config.toml
num_hidden_layers = 9
hidden_size = 512
n_experts = 40
experts_per_token = 2
d_expert = 128
d_shared_expert = 256
hidden_act = "swiglu"
moe_layers = [0, 1, 2, 3, 4, 5, 6, 7, 8]
router_score = "sigmoid"
normalize_top_k = true
routed_scale = 1.5
balance_loss = 0.00204
balance_bias = false
router_bias = true
init_std_router = 0.00648
lr_router = 0.000278
vocab_size = 50257
norm = "rmsnorm"
norm_eps = 1e-05
tie_word_embeddings = false
optimizer = "soap_variant"
learning_rate = 0.00383
beta1 = 0.95
beta2 = 0.99
max_grad_norm = 2.0
batch_tokens = [65536, 131072, 196608]
max_seq_len = 1024
train_tokens = 462600000
max_steps = 3775
dataset = "wikipedia_en"
Below are experts of layer 4 (counted from 0) of a mixture-of-experts language model. Rows are named router (the router's row for the expert), gate (a neuron's input weights, with its number), up (a neuron's input weights, with its number) and show model dimensions 64-127. Each number is 500 + 50 x the weight over its row's rms, rounded and kept within 0 to 999. Numbers have three digits each.
After each expert's rows: a language model's description of what the expert responds to. This comes from a sample of Wikipedia text that the model never trained on.

# expert 4
router:437558503489446429433532482650480536440412463561574488492519451458443475534504537505441516436554562463457486499583517441534515487549532494421492516570504571468578539407484492482554560555568456
gate0:438501482464388478539420422544512523538502497590660562483452592469530446543445492414423472479456483518435517484439513497481522487564502447448521431518465461537511563588508579474522535497563530
up0:556553533520578532454631575412487415513559452388366451458514290521467550438579506566501529472488478462644547440549531521506515443383419604506512543525430573506559446503448440516508450563466496
gate1:517410564537471468467545391526513443511553458433500460497560566494523497384560549533489514492449494440436472499489504435478406475584536411405468392456497542457486450475521501495518445514509484
up1:514550567473484551570495467521507539528476530543458547499476504516500544458521596500507550406493460411537478499467516500422577512444446516587623499610479529381514464465491496490542555480573557
gate2:483564520447469508486469432573578513532567482576515510543532526388428556545418503557439539555552457455537520479459481472457449547525494431548455454482549490576530477560474473503525458506538516
up2:511504531485413486466518580519498505480549608574455571595500570545509492513510493487488454464448469493588424537402514506521485593515452428508517491465494526598527436470531501426550546436465470
gate3:428451532412503533511470475539423511511463498520502535525554509524498508530482567414552479468519538481393531536549544469441480430547568566498480458531421446536488431542471536516513422528513538
up3:444499599406500494507505525543500516501428495512530528454539517552489496518557508475542499465444563515437375486491520508547538478474483582590518523529478460527419399532542457511483464496542546
gate4:464496344538528508503499593574396487507515510534492536449509418506422484446486619363430520561624551515551445488508483522485511433427432462463493602475455470571513542505515465478497457503545513
up4:417567502494525439413492523493511485524531515420489538556534580510610501455515438571558585491529475505568454538453522482478497478505596517545558496512545501473479488412472498516447483541512411
gate5:506445575478620486509526512516493461468455506516559544577394452517504463433557528538511501438532444478521501515529446518562391484506593504539511603510484406580511518489592447481611519560367442
up5:468477472497440542470467438456499554442485529511537456396520624465475543574526479450530517552512545514405519419489548403512588469480397442448529490545499652403474427460423527573461498476544484
gate6:498445576523501534449398502380573519492558508429587468431509538553527559453576529551514491475471435489478479454486471459565475526574558534504466480542545432484542388587500543485419528524459555
up6:503519472508468461528500560459499454458506480461572588583417533454485469505458501518495519415485532484530495470512505420481438460543559522514413411463430538520510520508502549460500529435484528
gate7:478444394524403490579429458500452530479366501512553484519541405496496449501480462488501533629547476514563565533512480468503392529502492525481474510450519461665498524417419462457459521543445514
up7:526573588443622465478573526484494473507645496524494462434515497541522501465516539441564488439456492561469484580508521562493539508558549525520509411527528533362518451591521563517550438439577486
gate8:461419471555529427496518583534510536509508418528532409445552535533530477555472558511513501479443603394588460486443495501567459528552488483646400427470586520550443510531502463523489489469441483
up8:515438454504422584589564550430466500473480524423508458624595452516579504584490489524470489563541510580518463515435518527545538528519581506503536410456419473489508535561516562520466484556456454
gate9:497535518499440406533500590481520466508435537524445501489529553447519600537416478562551528525500475471476649526458492446510549495560471517393550497506509470425590517522433403503569566471599569
up9:434525513513462513502514488496460488491510542549541549484505447463457452581444493541494506550565501466539512477602523506459524520343479475483412503469530448436554525536502494415596508431483517
gate10:510504527522588473461441490412465473477433456407515525496501554334458489526337545507474513493512636464540464413496520511537560491464458415480506427458532466500531550480456470552467566505545422
up10:453494511541518523566509592521550493459448515526569583490535422491572532615540473505486506381458499531518482493503424506466482436561577462553449477447496521550489532525489514541551437482517472
gate11:528520414568437458515498444489441464498456496521473440569560419365519605521560486561503512493592539565516591487551513489523582506506529463499459498517532449504518530503368492527477507504480531
up11:445449373481464490552494510590560524545462527488530512490561475525602543518593595461555524573426490517426513464448459516474482561505465490467442511427606585482551503502409480528510495524557510
gate12:551536450557473493496505571564587429551438543491518423562578501518470472643517530462499517547584482499484505574523507530516411478466520493488518601515519486466533491550498507423583480533579465
up12:450474422495486600472498504410476529459474542524531487398421437499507562356394473525533499583460460560477502483450381562582486484482432456568423475459521511566460508483550582543531512423515569
gate13:483517471474529520459512537540542445472340515411498454556556508480562543510494487537470479444498566457465468519551456559562488458530468472537541476473560510542574507429465481556551467482577482
up13:518506475471480437460438445526528445471404458438591495576553453415512569541488589478451473470557555494556490458515491498539442440572426453507546457508457510524587520396448504526523469482578590
gate14:514539643514514582480503466482510585459535452534535519440506530479447590519462507500461519504607406555539436474543434500485468471465457499532578419643469468577366489555561506483541489469532514
up14:452463621554563506497601464553538536505484447473520508539513478527543458514554557443542374550571468589560510494448533393557416562549502509472589464609497512552498479591439485529527575404458495
gate15:420521423546481458480489539442453514377526440537443529488469527541473549434499436472545534501543562486536472513514435521452459544515505533494521562511502587546557398582400524432494473531475512
up15:559509484504556550460531482489592513481515587399483522539518492520521512509444588473498518478460524583515545525491566548524462487473398441519396415530614455418497576426493457550468628444501548
What it handles: Singular organizational or everyday nouns right after the, a or a possessive, such as band, film, team, school, family.

# expert 23
router:493465507522580543522577481527460523461448453506492495481517485539492541483379491555499504511501467500574537525557477636537471556566512509556529606487500508508573523399369370508502428517546452
gate0:557460508486549498478513399570557490470533510531516470430439567549511476456551487553598534533482609454502485451513489441474496467487539444487529548454527551420529465447451557434477537429452493
up0:509513512519406486550578545546441424404514547604479566431447398523525502558510531613622437466503533480523510482602432425534525617469465579440503485542414444538507514355397503505548448458462520
gate1:543568535537544442494537528485421503423407537496496502526489491485514435448490524507504464529480547501413501524533492503596491527467457522505488610488574562458484494460559328495540492510463533
up1:486508461488524530624556528427468593448517451456524468505425550523517580521598544452489489486472474456447464494452550506603511444490492502555609519512583470496463452456523409475474471506527512
gate2:520462520474570551510463586398536420428541575449529444532417425401560447479571511479440466364503498478521500513470495538477515544499420519406578536494366496370535561421445502461502501514462489
up2:594464471443601559518495546510500476462524534447487517504535430503537504499522469514461424484580517578451513531447584527469448527445460394488490487475381530466581533532519504469513450523481481
gate3:475461499600544517456568415443512566460460520487573484392529512454484581466445446447446420493410486515457436473493511518516402455445438483451438519403519520496520470506456505492485479454491550
up3:416528453566425423501591425403475593373504596449526461491565502474494630436537485445522497473446443504445437460472540536538519505480485476471515488477463405491552451499507455569511499452496499
gate4:508467488478550522543531548440430545444450450542476490521562465527516554587523501536538490370547481496453494465471549549566444452504485504526405538463411458524475470428453475497557467521529521
up4:476498534491491455521528511458479512467477460465505539574556448516569549529566476533453487376632468478468483497536543490595496493488473565501427527537412471539467487495512517454512441465446497
gate5:500452471592469572522533484458476483513562501445460551530456627478456488453472525468512463497476492496558530446454527566562481582517448463381561461541576497496473523535442433524476393484537537
up5:592492470464582375474450484473520485465516565539469492535514490480527517596448476524499480452455466508456518528508488432480546498462514539445467536481494534500476508566602552540563506422510442
gate6:523541457547615576438377457423472459454600440537549538477490513513581560484353480456522515555446529458474510505452597481509507543522499459447503435459501511467438425506541495482468475529502526
up6:584591596600484539393505480559559434423491453417507518481532524521552506486432481500471557543576488471504520478536535507514500542473546468480483519478433506466505472533519531464544547543403544
gate7:553517455419482490512490408446553505558599488480469440477581518506549402477485582573450535467411489537457500435604440456454505476546439482449404543519381572446452485445542470528545523531526541
up7:514500535579405535517444573504500596468553358497549510428505552407530532372498521497494582528659484555457540554550469458462464451565503556635418506499565481503452475541589464522480377472542534
gate8:524587507545566444559472399497455544426464539548404516437482532470488480516481488483566538487441507426450421581571545563503517449451484537388461476545450459494567487431541461502484471523592572
up8:495517512450468471473532547535497484473473476581462501466536483574427427534485458478472395493470507496457524526509479504451551566537549456548498525537463591532590556496575430568569505497543484
gate9:428482451456517492469560554534404523547526475585512506524417485490569569556552420522512499529513589546468460440464482425346484465475494552618505524402549467603537502578450456491476522435547471
up9:525545533564447490479437503579442559593679484369468560556547510450574429574625520547550586496539501532455531548541466493528514458462539492514509524515470506534564552494572455515409484463526491
gate10:500479461545538532544504415508475527503456513465502531450490463445504549559463459595469471441505405554539487599524505559495538589473546553562484479454549521543537475528460589550515482545479523
up10:415488458451508520513486506457559459542566500469413591498469526565513536506520433504478540489496512414449532510519485586452573445480558521511445546452467498562470530429559546547492487463434575
gate11:506458389537452505540490581509479412501496444451559457504584528560562575505463436588573539533470521487530427464512488569350495417543455486595533552467473554537541483448485470466454606425445410
up11:450580487542518491485439474462561455513470529515516442490553552493479505493449376509548521556573487497427441449505477575424548419389516445562475461527559438499480480536501550527501558478551421
gate12:450520480529451601501477381556449504492413544474510601525513497584526544396521436442546495485493571411479452604507468588456534458479450527475498519515498554420486486464605577519452495514397431
up12:539511520458497421429526602604431540535456443509455483509445495441478505610572528511470519532440495517511541512562433513473492506517572532624445525511529534494531563399552483571579527474535482
gate13:505554525522570437465418426517450533486592471512485528354473616497489449555438545620492517459555498521578484506488544459485532496557556481545563519486505541459475543605446475428472649426470505
up13:469447478457478534560589524551562506509434482489542480493491428455498505517524461471513464548471559557461569402512443465526548459434463443512474483615540453507505477459485519492513429562562548
gate14:482558512454402483457507516523560570398406490571554393464469553393473540425466436497538462511557469517435437523395498615569404563532530504584499453482473444457579485455471524480568479588482532
up14:466584504447378463525525487522471506435418572552488509461480586482498462429484466571552501536567451484455428508458494529586426550467537372507522475544533436448555499440518530451444462573442511
gate15:542436483533575496540552518456606491537399603469479395477539480370469496481562523514492536376537457648432558468563422463543581568500494498468389569483420563526477533461564447475492458536512547
up15:530458515365564525482584440439530480549445519420496397574523618483444511515532480454485511457500540572398502557551437451538483432536460493410489565475524488529471459437518462442500438419453593
What it handles: Nationality and place adjectives and ordinals before nouns, such as Japanese, American, British, first, second, United, National.

# expert 9
router:472483460535573466531444505443440480566562518458590523434538482467466463563484478534464553457440437577625496486508557641529493460398498429509485505432487519494409484491455453465454468459515554
gate0:500579524520479443606505449501401543492518533510477510487570485497534570584448493468576512535469437506547484483509628558501498422573460438422467615467495521527525448553505410574416515522496439
up0:509476483511478516479420436527403504525559471459526530456544401529456616379580468465516510465538395494582553426529547554472536531474495497468473537481569527568517508467484453473393574529538449
gate1:436512522608455602505521462538483486481564569501450455517525550475577576505458535516507519575536538542454532473506510486563537488434503383604543541479488552508530491573516458428505458509498466
up1:476429532490530498543488491490582533494477577383470497620458518437496485542496577541519466499479520515418411508535528482471494504480569492579447559481529544533512547561407551489472523476537522
gate2:495513545579550500424550469438455524560535524511512620527510458412526464472459490495510470505468469538502599505498495538585543489552564598619425528516551474462544528496488457486484545489511465
up2:494442514481525515529557562495505473444514560533512485473516451478516539498458466538531482427501377535477492504546570447456594403501418460519527500505474489566512490456525521519515548563499506
gate3:454556527443653435466500535529561529473468486591598493375521542448499506441531507506454458534433451483479453486531446598587444474524554453493520518532522423572535447422602471536453556451499511
up3:509507536490540554475421526528527510485444525647481453367556456443545538558490422461504547554524554480495551507476564564548522492535475489436579507505461546509512493465425476534474432496509539
gate4:434519592543414451525532540536460500556541484553448560441488539513485466503555526420412444495480487335418551553456452484537513516497615433548479490472453510411433471379557466547433466530550561
up4:552430522596425545481432500421422471476570543460476546482534560535486529409486469439460396493517474348423514458446447480467567545570574422613497433472349409438540541448580423484496576567439602
gate5:407555439529508489545496529412472514567576517453594450434512515516585499469525498498510507500565482561496498548471583501396471399490487473508523422507536546447434527478459452506499424517488460
up5:472484447590455523523525532394381438559551500483532504480474522552510455542439535451501477474586463528501452569540525486507480410484478515504579481484552523423432481464484556539522463564421423
gate6:426574456489411443544442470532409462533526532557461444479438504477481499542566584494484483580412505496514449552536600500561489358607506462543520526410447474439558490467469510476504553423476575
up6:478526487537452475586560552371472374532463530485418489411459464477503478526477525500401508565456570500534459521488598473566503473528600509568509602478370516458551513484358467527488552441559560
gate7:547553485559574462545584469437469503480537558566493506460550577456488463440443625600451478525561607477465463497546560546524382437534443544477451395416575503523487519455547432471391480509489478
up7:506530477581501490510468409514395581494562540627471482475486455433450464535553567514442546575531592474499417419526503510478406486522411514552398433533545579562493450474425463496482507468478544
gate8:460505518482530462407505517562504545535536520542509476444606494588428577524510525554518576505456487532544525472545488513468540463516474508495486547478484533517434459477485542519525463599527527
up8:481563496597459434557569410371505478501573437436460482573447497536502490426466403503509431517535503383435492456482518430538486492501511426516445510475528487546489530526524445459524583489537532
gate9:478523549523461418498441479527543429513508569470449459463516496483501398549426553494517384477499466414503505517442488454489485508501457520465505599535501526548495509568531504553536531548545492
up9:417399588562604519472486429464510610559517445502480502469490611557500458395562516487419555526466515482489587440581579497481412484486481433519503503436496499490523465482594478548564429491539580
gate10:454516411441506443504543517496479514442402519506456427528438509464509592455510407531504509567432463395549348508446524513489546494504468450488421457502483503475535541567552576550528468420449515
up10:474524575448545492506472534541433524545571483483552583475532489556478359493632444509566488415546562575481591454487530480448488497509539612607496608581406565534522517448505500427482476499557504
gate11:528534499485593543439406473454558546559574465463466488432540499515493621491496429523498490445477500464438472523447533494542469479516443460461408447390503432421546467532517383457499500523531502
up11:474515405472585531414461485507442507576526441440596507402484498493481545474475522509487512453414563579466542514458596496561510443513501445463533516405509477479529410489547381457492482539532529
gate12:415514510547467523554489479600475527606495524563425501451474441501505430505469501541498514471402442524525507560558453501518557498507427522487490425488564486482538482489548533435483485494529533
up12:524473553457533461458596482430609490438463439516464506525496460510446504511460591497484451438497559506466481565486544479539513503450621466499572588511441494566486491549468509499581455513534503
gate13:427623490585467522494522478484470499474501516467482505456487587472546510551539538612472476489506500454484439451417536493509437460500524484501446453425522410566536486493488517455518496556418479
up13:598476559519494427356449518505458521475439440423533491535551425556496455534425359466524476463493551414479482484449518476501507493498533457571463463424478400495540445541587494520615472537474590
gate14:516494514579524467534535605422460512508523507549468527427482487476534415573534581539570450441474434498453538452444455505430534546419377520559329537403413441460553544487449427425562515468486466
up14:529505407492514507479549608396485500506511550525468517373467486519506355531456526573579471441389482517486499523486542542396489508499485474536432459439449428439434579519438450377558491500452485
gate15:577376496508535480541515488427628476562486492441536401470610571491538485550437536490448569469533470453549551477505492536516377474556515534552518449464478506457478555554473469481458536471536445
up15:531490429533578458507523476508624506593484486466557446549508490517511592524404516494466588534556495459480459482532495557505434552476476496510579425456459474430521520476429438487462524512450377
What it handles: Two-digit number chunks finishing years or figures, as in 19'61', 19'84', coordinates and table values; also the word as.

# expert 6
router:465511581428513415476451518505478467475499392498521439431462496558527477495440408529362491429505542376519539515517571528490461512469420465472486559586451582534536513412531575574534450476448461
gate0:458431532414475601553512555475476492482538508463493476446473474577480558529535530494473489538293428422455440537560470506523433535487495468422365548559511428456487474419539544513529550406568493
up0:541526475494533455531528530598515445484389485550521556490569499457422520487560506516491431488555463505537502538481568513550532490437563554502465408491549470499467491512478467488551495601517558
gate1:474437517406510509556486436495555576476546444502557405427478428408505477568475440533511570462571539530415482505519567498516492474484452438533547548468478509566565484517512470631532462587440456
up1:451561438549465501495528536552477486475413533527541602495626544620535539486539598487588468452544457430500548544497496499454494463564544483596570553507496503499428477458492516388555417448605433
gate2:485469456529503504527582474547513450508493390525477495498480490487549551522387592540468432563439500448433592556549447396486415447518511495553511494449474523538501471526477498613544475509542527
up2:543488599517542478518481439495516508547468545469567537393507473481529555484422493458443521479515457549470408545505428512497556488471452574493539545556571488480464552491405519485448361494546539
gate3:500574548485607589485385510536538489481527459491502455587507537553561498421415522507510609540496475542462536421433534609514438515534427507444462449445455490442636503410516468543439428472465436
up3:505437413447587526512512465505443471452487537508414525469463469438507385470542487519530508506526502494556461556519417469572582468573537534473470478506512417577484536540505564464519543488444518
gate4:456419541492555545535471509473624454459401516511607500533455481506510528540414548550468545517561550390514506551473481506515516499607441500447457495413546482515547541596469457481497549481496535
up4:473515486410512464470477469502465501453422482531432508440438443450548549510547505561491470441502497479454432445551514489550526413460426528409387469457485512524484485482522452506506538448458466
gate5:473549469475546374464563505542400449517479435482523486475459510504473485533532501492500565455463537569605609464483554559427559580547531501559474514549558515616568519557404491455527477476541477
up5:613461390479506643593468586558605558505563527492637575592491470484493526499525522568514415467508451553446473531552468493601495431454529402494436524483484551421459444487475400551459455431505490
gate6:414504468484485466450523526495586433472459507446488529495429438434477510481559522473529504486484545380533429444515516593459457496478460541452482436499504480476567554506501570568479641510498487
up6:469479481548399426520496510454453541467466452507466540492437572428516540597557509492501434452588520481446513412446537660501516511470501495427436497414478489411591516511523507593616533483503431
gate7:521478406502527543511357491493443465494494536439448461413531440517515406510453461537559543473469525503545507526478476530522507486528517551574475587417490493555531441468582394564547558440405443
up7:582509478559510494434486485469580418453505485505557517491533499564494486527526515485511449482535451493538458440502557509476486517482474587518514515517542491484550554531612571516437515447475562
gate8:458606431570533418468472423548524470537548443576479514385424535453442435472479569555600497451510492469486497448604534500527396495496475526466445524444473509487523488477457486531468546487499543
up8:492617443492558470449491502506475497547557439552489501441367444473458490488639574571562548454445518435463462443553538499505494495555559497498534547493433502496447451456524493498497431536442538
gate9:518429449499501509481574527452515464484516511544505498457538547487537500489428537459555484523495475566446398423471537515581482414545501487464576532470559431629544503474468473520551473457458448
up9:533523448504473576486631459483500458454494506517496566451507479506553472501429522490539482521503438487452483437450530530543532447554574479399590495455508453563567510465445514547502561504421406
gate10:543443516508539583541504479500538464487507527501377455573475498466504505488534486450397471477411460422452438528435498480522547525598565551503458563511459523519528516445520456451452483525488622
up10:449474612548490506518527540526433529494479489461566564427470458635588440516405443524617495497550495592511533436561469475586540470552436508485516557474491549553549539426463533480567518480460495
gate11:536404505529632446426529548370474407459415519542536467547610456472485521601472420569470485506362509505533451508433578486443514549550479523499424554532555461533538490551557528499526594471500500
up11:531481538500466484511528532584479561518605484500472399456516469521519459499488564489433524432600501446465556475546465541504524408525475386545539437456538445473546530488511493541440436534536538
gate12:565521474467455512456523468519459538466485462504565511439469415557446497566465451494545508468454543459472451599516522519544498468548489523530391429500494540366551591525533498538522493561464546
up12:438422549468453513468541459565469624546473472528460542456488475547408459551525558424564523538443555510566479435542522473524516418476473574516492486514535513459482524486519506598479512529503477
gate13:515455499529521562599516509500498507570503482472532515530472543558505524501529527483496487480466450537410510449495613526516514513535510528558552429643476558469498536465436561508491477528460522
up13:504540524500562434488489516437559502521437488480510519549505555492458430488371462564513585461552564433552438530547525540541502429562509546509546433429568525446569537537504477469516506446553486
gate14:449412418506482506422486421487467469474521485552517469551454458508470526561492508470484504519541595470489459540509531475507394425507513601500504491428510487422491470538493482491628549483402459
up14:465529540427499475573443517403547407513486577483555502480524567438453504516550596481425455522485443490488415468518444529522498489546509474467470493542649603506419461388475525521488420563607459
gate15:570465527508520508554476483525512364490544456454522534476456512447527415536518510560440496565521503508557479540498551491561529586598534460516462541564426431407525492467575481551462538537555514
up15:494500425455499480550510481579541482498574484444519483559465482570514534462513479498470471550449463507472520448469525539547418580550489492424526485466478529463475548498488626519556529489518467
What it handles: Two-digit number pieces, chiefly the century start of years like 19 and 20 after "In" or "(", plus ages and table numbers.

# expert 2
router:461476515490419367469549373475484453484466536525567477452486566496509498562483515604416518427533415507508421504533446478495490534388623542518441454591486539530498607477540477457497425483502536
gate0:448494488452512514440553414536456536526479548457462504545496490535537422480539570482476610500475459493518425518455435568553559530503532497487438470494581514444500486496529432511472493526413491
up0:515528585545538508537551561486527469569600540542486459523464536508635479542594480409489433427540471450489512574416572521459456487439532406466602529427536518483502440430424484509574469557462421
gate1:619518501544505567563452500472381558423550488531513495410513470435498537432509538500596454444528539491608563512474517529527476417504512493522437469538500631371556497553541470493443405491460449
up1:474489491547482473529492479455475493523436518533515441548485534586507432510528509518374413442449508604397548472426479504503530560487494468571478477483507397594550478385466540451521539543469463
gate2:551484484501425459497490538533473507514453439491508454479464554453456480486499484487539566573483482500439461454511434556591485471501596519480474486498487483421447476495503531504514503511437502
up2:469464530526580466438590494502420561487429537513529518517522474490519573463493512507539486503488565510483588592529492456486455590496427587604481498428518492579477525500485449535533450447539506
gate3:411464492466544509459446552569493396433430551413410579416452410508461497483513444492458490435526532499542396542416516531488458466503423490606567431452566550497543547483516559565540491615511442
up3:371532442522483549483519482519476410499472477483487570404456497571596494452400532468517396471507462381486500580502550497436502520464536503449578401481514518434483540581470490528526483534459456
gate4:538556530492403460631525577490524527404474474565472611454490533524459518584447495503493591463462503529543515586544511455458530438433413514455369544507503456449379516579505439462502487546481543
up4:472460496489443530544501531485479512476553463507444472509457559514537526544381471566523447493547505488477548438496468435464445438475562489424513445524545572483460469510473490427498444448530482
gate5:509590443516466463501589464503449429546438445493536472487440632554512604438486457509461468473550562598443400559514513437485529520559520499579457464413478657580477594431450491535485476527505511
up5:453476528526514555564632494577539495553441599535610514459503519463472538553575535418465422468489547563495520555512537529431583553471494553444515536466507520549497506441581477515520543551548528
gate6:491489500491399385528430497423412549517564482553476501444500560531500525441451566536455442470543514512558446465392527519465453455488453358470540449445476487452401459456460507522474502539545569
up6:480498558502439424529515506445530394543537449419527602436431497558516565569472521564440455499378548489463440427532524465477453528491486544493424546493381529491423522514513526505484559505527489
gate7:432490525499520389546478426519473449511450465482529560517532467401557449438537503417444417528505492518505468486549556560372462555454577513569520532520484567512500531452475539552543464569515603
up7:553549476552545585397573624418410501491524539530493464445542466626451501560456504457566502510506502585499435512423465471535497559553517446503470515491517500447461466554457596468475448490457441
gate8:497527480491455398557479517478496445558479462488454497431407530442661455492406528564515476497502441508510360510506621495444511525475577530533437432575601495599562478496542571521505508498513535
up8:475508536519500518492469544464509491533534528430521549460494541466588503472462485541480524488539387392467425434543568484533498510454502606551445435628474542592547490510640497449528501547461435
gate9:510547519527492511550458402549550469503528510510503448485476505602510549460554493486558512458570480462402429459543531489472432534480527436501557532479465505502513428488540571427526520473519446
up9:446514381558476412447471459574480564488572378428497423507527529444474549441459530453492468516465493581536402574527499495499565472427547439542548531452401505447567472514469430483489501553498443
gate10:502491468524534415506553411472412522548518477530450470483372521465495573490475512543507487480516470605454577495509542542501488541496520551494441488527481531515498589457428466538478427441470557
up10:523512472455397509520457513550574571469473555440493519564629558508519447444475482510475500519488479375532445417440537440483476452551498418454494473505542512486518456469543531512488509526600417
gate11:452449505523474514553594521503471560588503540523573492496523570469533396610524441594523454553578466429482460418510535568466562479488505581481534515440433520533566512447592568472567532527494493
up11:493465474515484542492414509494564474459535505462453434567493511442440661433532577473482536455441487387509505581527551424498520474589451418461475537487585522448458522610453381484408441498483559
gate12:437396515546514504503577452489557507522506487483563567527466500545498428457485533534478512505484431464496512512518547548525540443491506506506418478541491466467517491542328442548477422580476473
up12:519475478547402525541583504501456405535497490543466394527521469378493494376544559423499594482509496470557531486438445561498461499487534548471531518549540581513586566510558509569517461548488471
gate13:578572503470459483471470528518472450520507443522465512473519581561531514468443500495503437495459517514562561561446472455489442446455511362429427524528442474393475477512553471517456500538534505
up13:514509528531539527520388542456500379532500555555529616529544511544532428527462487551504444506401547463638494538519528476492498459480464539484363493561433477419601418499486511492573463515506521
gate14:540558518467454471459411588554491498493587488621459437412545607510526488431546637500560549511495465462479476523509496409436504501522486449543538491541491558560542558570439444524565526482479543
up14:422402463628623483528624475473502483493436478508475431554452381529419471530411517472528495540441498478541491502399410417505425439452524549485455581464482392529448432493539484469494502539500457
gate15:472452505522484494475445462456486514428532440624547507541450557536494501507515517494468402532562464451471558497578507488495501499600563627503434505408505532445461549504446459447397481505519554
up15:526531558555591494450489446498511435467497438565473501528481556523504530525539488499436552568502459499451480464490506517449562559502498611526462427625470459460466578545501509483392402517486573
What it handles: Common and title nouns after "the" or "a" that take "of" next, like part, War, District, member, round, President.

# expert 19
router:387542566579567442551499449515540455438516507455534451522442544478513392473403511539469432495402389477531559534531492492521481562478568455499500532536466473433518492513483456494508495439577448
gate0:509427547483544514574518474459491614498480480596503493467595593441404435549537427532506477547505394566468460520509499532539501463405618524434431481435503501613528564457624484352514553528441546
up0:523447583393495424534533472451499549461439494583545530552525577428419519502500449601501444566481400553476437550533547534513512520386595526447403515437405416636521559508582506343511501550505480
gate1:471567536375462523545491547473457484513455507475517515538489518473506512462440547611521482504575469519571588487509494487559596494488487503423549463412466545463515510543592560516565559416577471
up1:493598579437391433483484426426475533464523487511585506458457528460583400518451423564547461466515499441539508548482412471497530482433507546486481459467494502460533466474474481437467531540476526
gate2:394466522572515529555527490479484492554523454565496483490467544475574486557489531537434539520469555427437548617529472547524512582561557399592458518486587482479496478479555483587476473458516440
up2:429547555536563474531521495472430528502461438504482487504477516484615484533497495477494571469494494384402509492446466473549550605508555454463461492479574545472429525522494475537513468437443375
gate3:495420481478430520482439454544515448488380509502482551520516547500548464453568505468470462520501539488536474510579385477499553489482496426485501398469496524614460559565402485583415533477449496
up3:517447527428457528529479469480480373524515495490554534514517525479486471471526510582359524483526491502454495530595411518459490487516517421468480460523526544533488506469485540486459422494546584
gate4:546436519570451372485577501429553501548447559566456526546537574439521443535508569459525506478451439509473506494508485534446513483521560554473413482532614488540445472444525535540433489540507527
up4:480436495490529480484438513531533462545459525428521553506492480519559589472471453368495581462509553449475494458500525584559484554542503537447496478416501492448520474565461518520489436556534494
gate5:370501471618477533526570492579609467476511494533539549631480501449409519543609435552465468569509544508490604572537502471508533489473509506539477563591534508465503453462472471549514486482484480
up5:454569456558550478532563493488529431505526450542523487519427542555460510436442505497456542529585463495491546451549453542457556457580460509500441543469466482412557492565553611435524499487397441
gate6:519451503463551533524556415521481507464484543500497454480460580465483434563514500436481450535489561416504470514487565465468456561546590476484503411500504481532508472508434488518437469472508455
up6:493504428508545467513577491523536528523468540531496507469472520537428423507509559449458472534519552512552479504423497439464543532542511531558435510614486405599494524495445559484429452497470403
gate7:449450427585575499541581489512546537470451506567514617406483478514470581513442484537504489435549478475430426500475455512428505492502465495459492474458556437508509517489449608503450443420468515
up7:548473426545494512496403471481488569466555579482451385633441532529511491552514516540534552545444460556493482494519515552447573413542448485539522507567449525500528388565550412537532494561503455
gate8:383690554514523473553535514557488548491436406546486532541514456479592440462495566483504452505362526484567527417522482505521496517404464380553463519551548456508539520477452530529504547509540470
up8:564460487459477492498474513514458507526486473450517529444507453523474506525532509515553519523568533526420441443445455435565520475542477498470522498530475459585459572479484589429506472480505422
gate9:457478522543514504539517468511417545530458534527480484536505509560526498482543494510486469560511433497521535528462387479522494577580568537621557551498530454512641476534494450514525449532532447
up9:481583501493506493414531537505453485441494437518491536495464445557430526503407502567553510437532504486507532521576507473544456533513601562477512543520527473455478497554455396522479527495470453
gate10:520553516405425491548548430388552536523409471461449475530488540433465592530503559557561525497569547450454492494508472524498556370512516521546549470479555435437446491564504373448505500459433440
up10:409506546480467422493437557522509383491388484453551488524497572487504396422479461570557466426481522528463409526476422435501453483488496480513502534509489467494527540495546495503570539378596468
gate11:583447404572420538485518453511518433497581617571393475493571448449516396462524558498491500474380444539506502479524590542530572450533520408518459530549596515449584515483450431448553484618504503
up11:545529489572408453518497548362476517330512409480498474497573493529485553614531534377513548494534506519502481465514387500506511522444541513518593427506495513538521503460416569517470533509478527
gate12:463528579570540504451517493513416449531501585500572486479518497479515416491607513501570524496456575520445537449431556566523551451404539550523548435487507446525507590491558514425488478487527501
up12:574470468444404492546518489539600624493555392512467451533501507510504590604457530547449500524534425521575442551523459426439450512557497466468463580531547607457550468455462487498491547617433461
gate13:355526474581551494491552464501515543471512445508425530550492536481560604470511597616473552563475472449509631504536573520508520470483561478523480524550453570499515494491502525443542519501531569
up13:438603496540477505475598562500473623485499414596482493564434562570538522409484553536593522510426477505461600534440448509509530514442469544543476496531533558530555525486444529454511446507538490
gate14:445544543430442501533477517501473460481522478483428535565473525454538577502567434478425519507422433509554498468514537429466475522488497509404544445434552529528576533543425567581486514408427457
up14:581399494404383555555461493520487435491523531499507412462536544499429481509506507486618460557507479495473463531555580506570592546568573514460522470569447463450579513598476490490530495596568493
gate15:488438494642563570502420534551513552415569461528420495539390550507572403472528450555443532532364510401487518479482483552533567408522411522470486462479529472447495549504524541532578490562499539
up15:474507528428473466440443506433479490531478485470588508534590546664405490524441548496569513591555480609578483512450525487486484542463414488553531475467443583534441452480580383557428474453555528
What it handles: Prepositions in, at, on, for, during that introduce a place, date or event, often at sentence start, as in Rotterdam or 1952.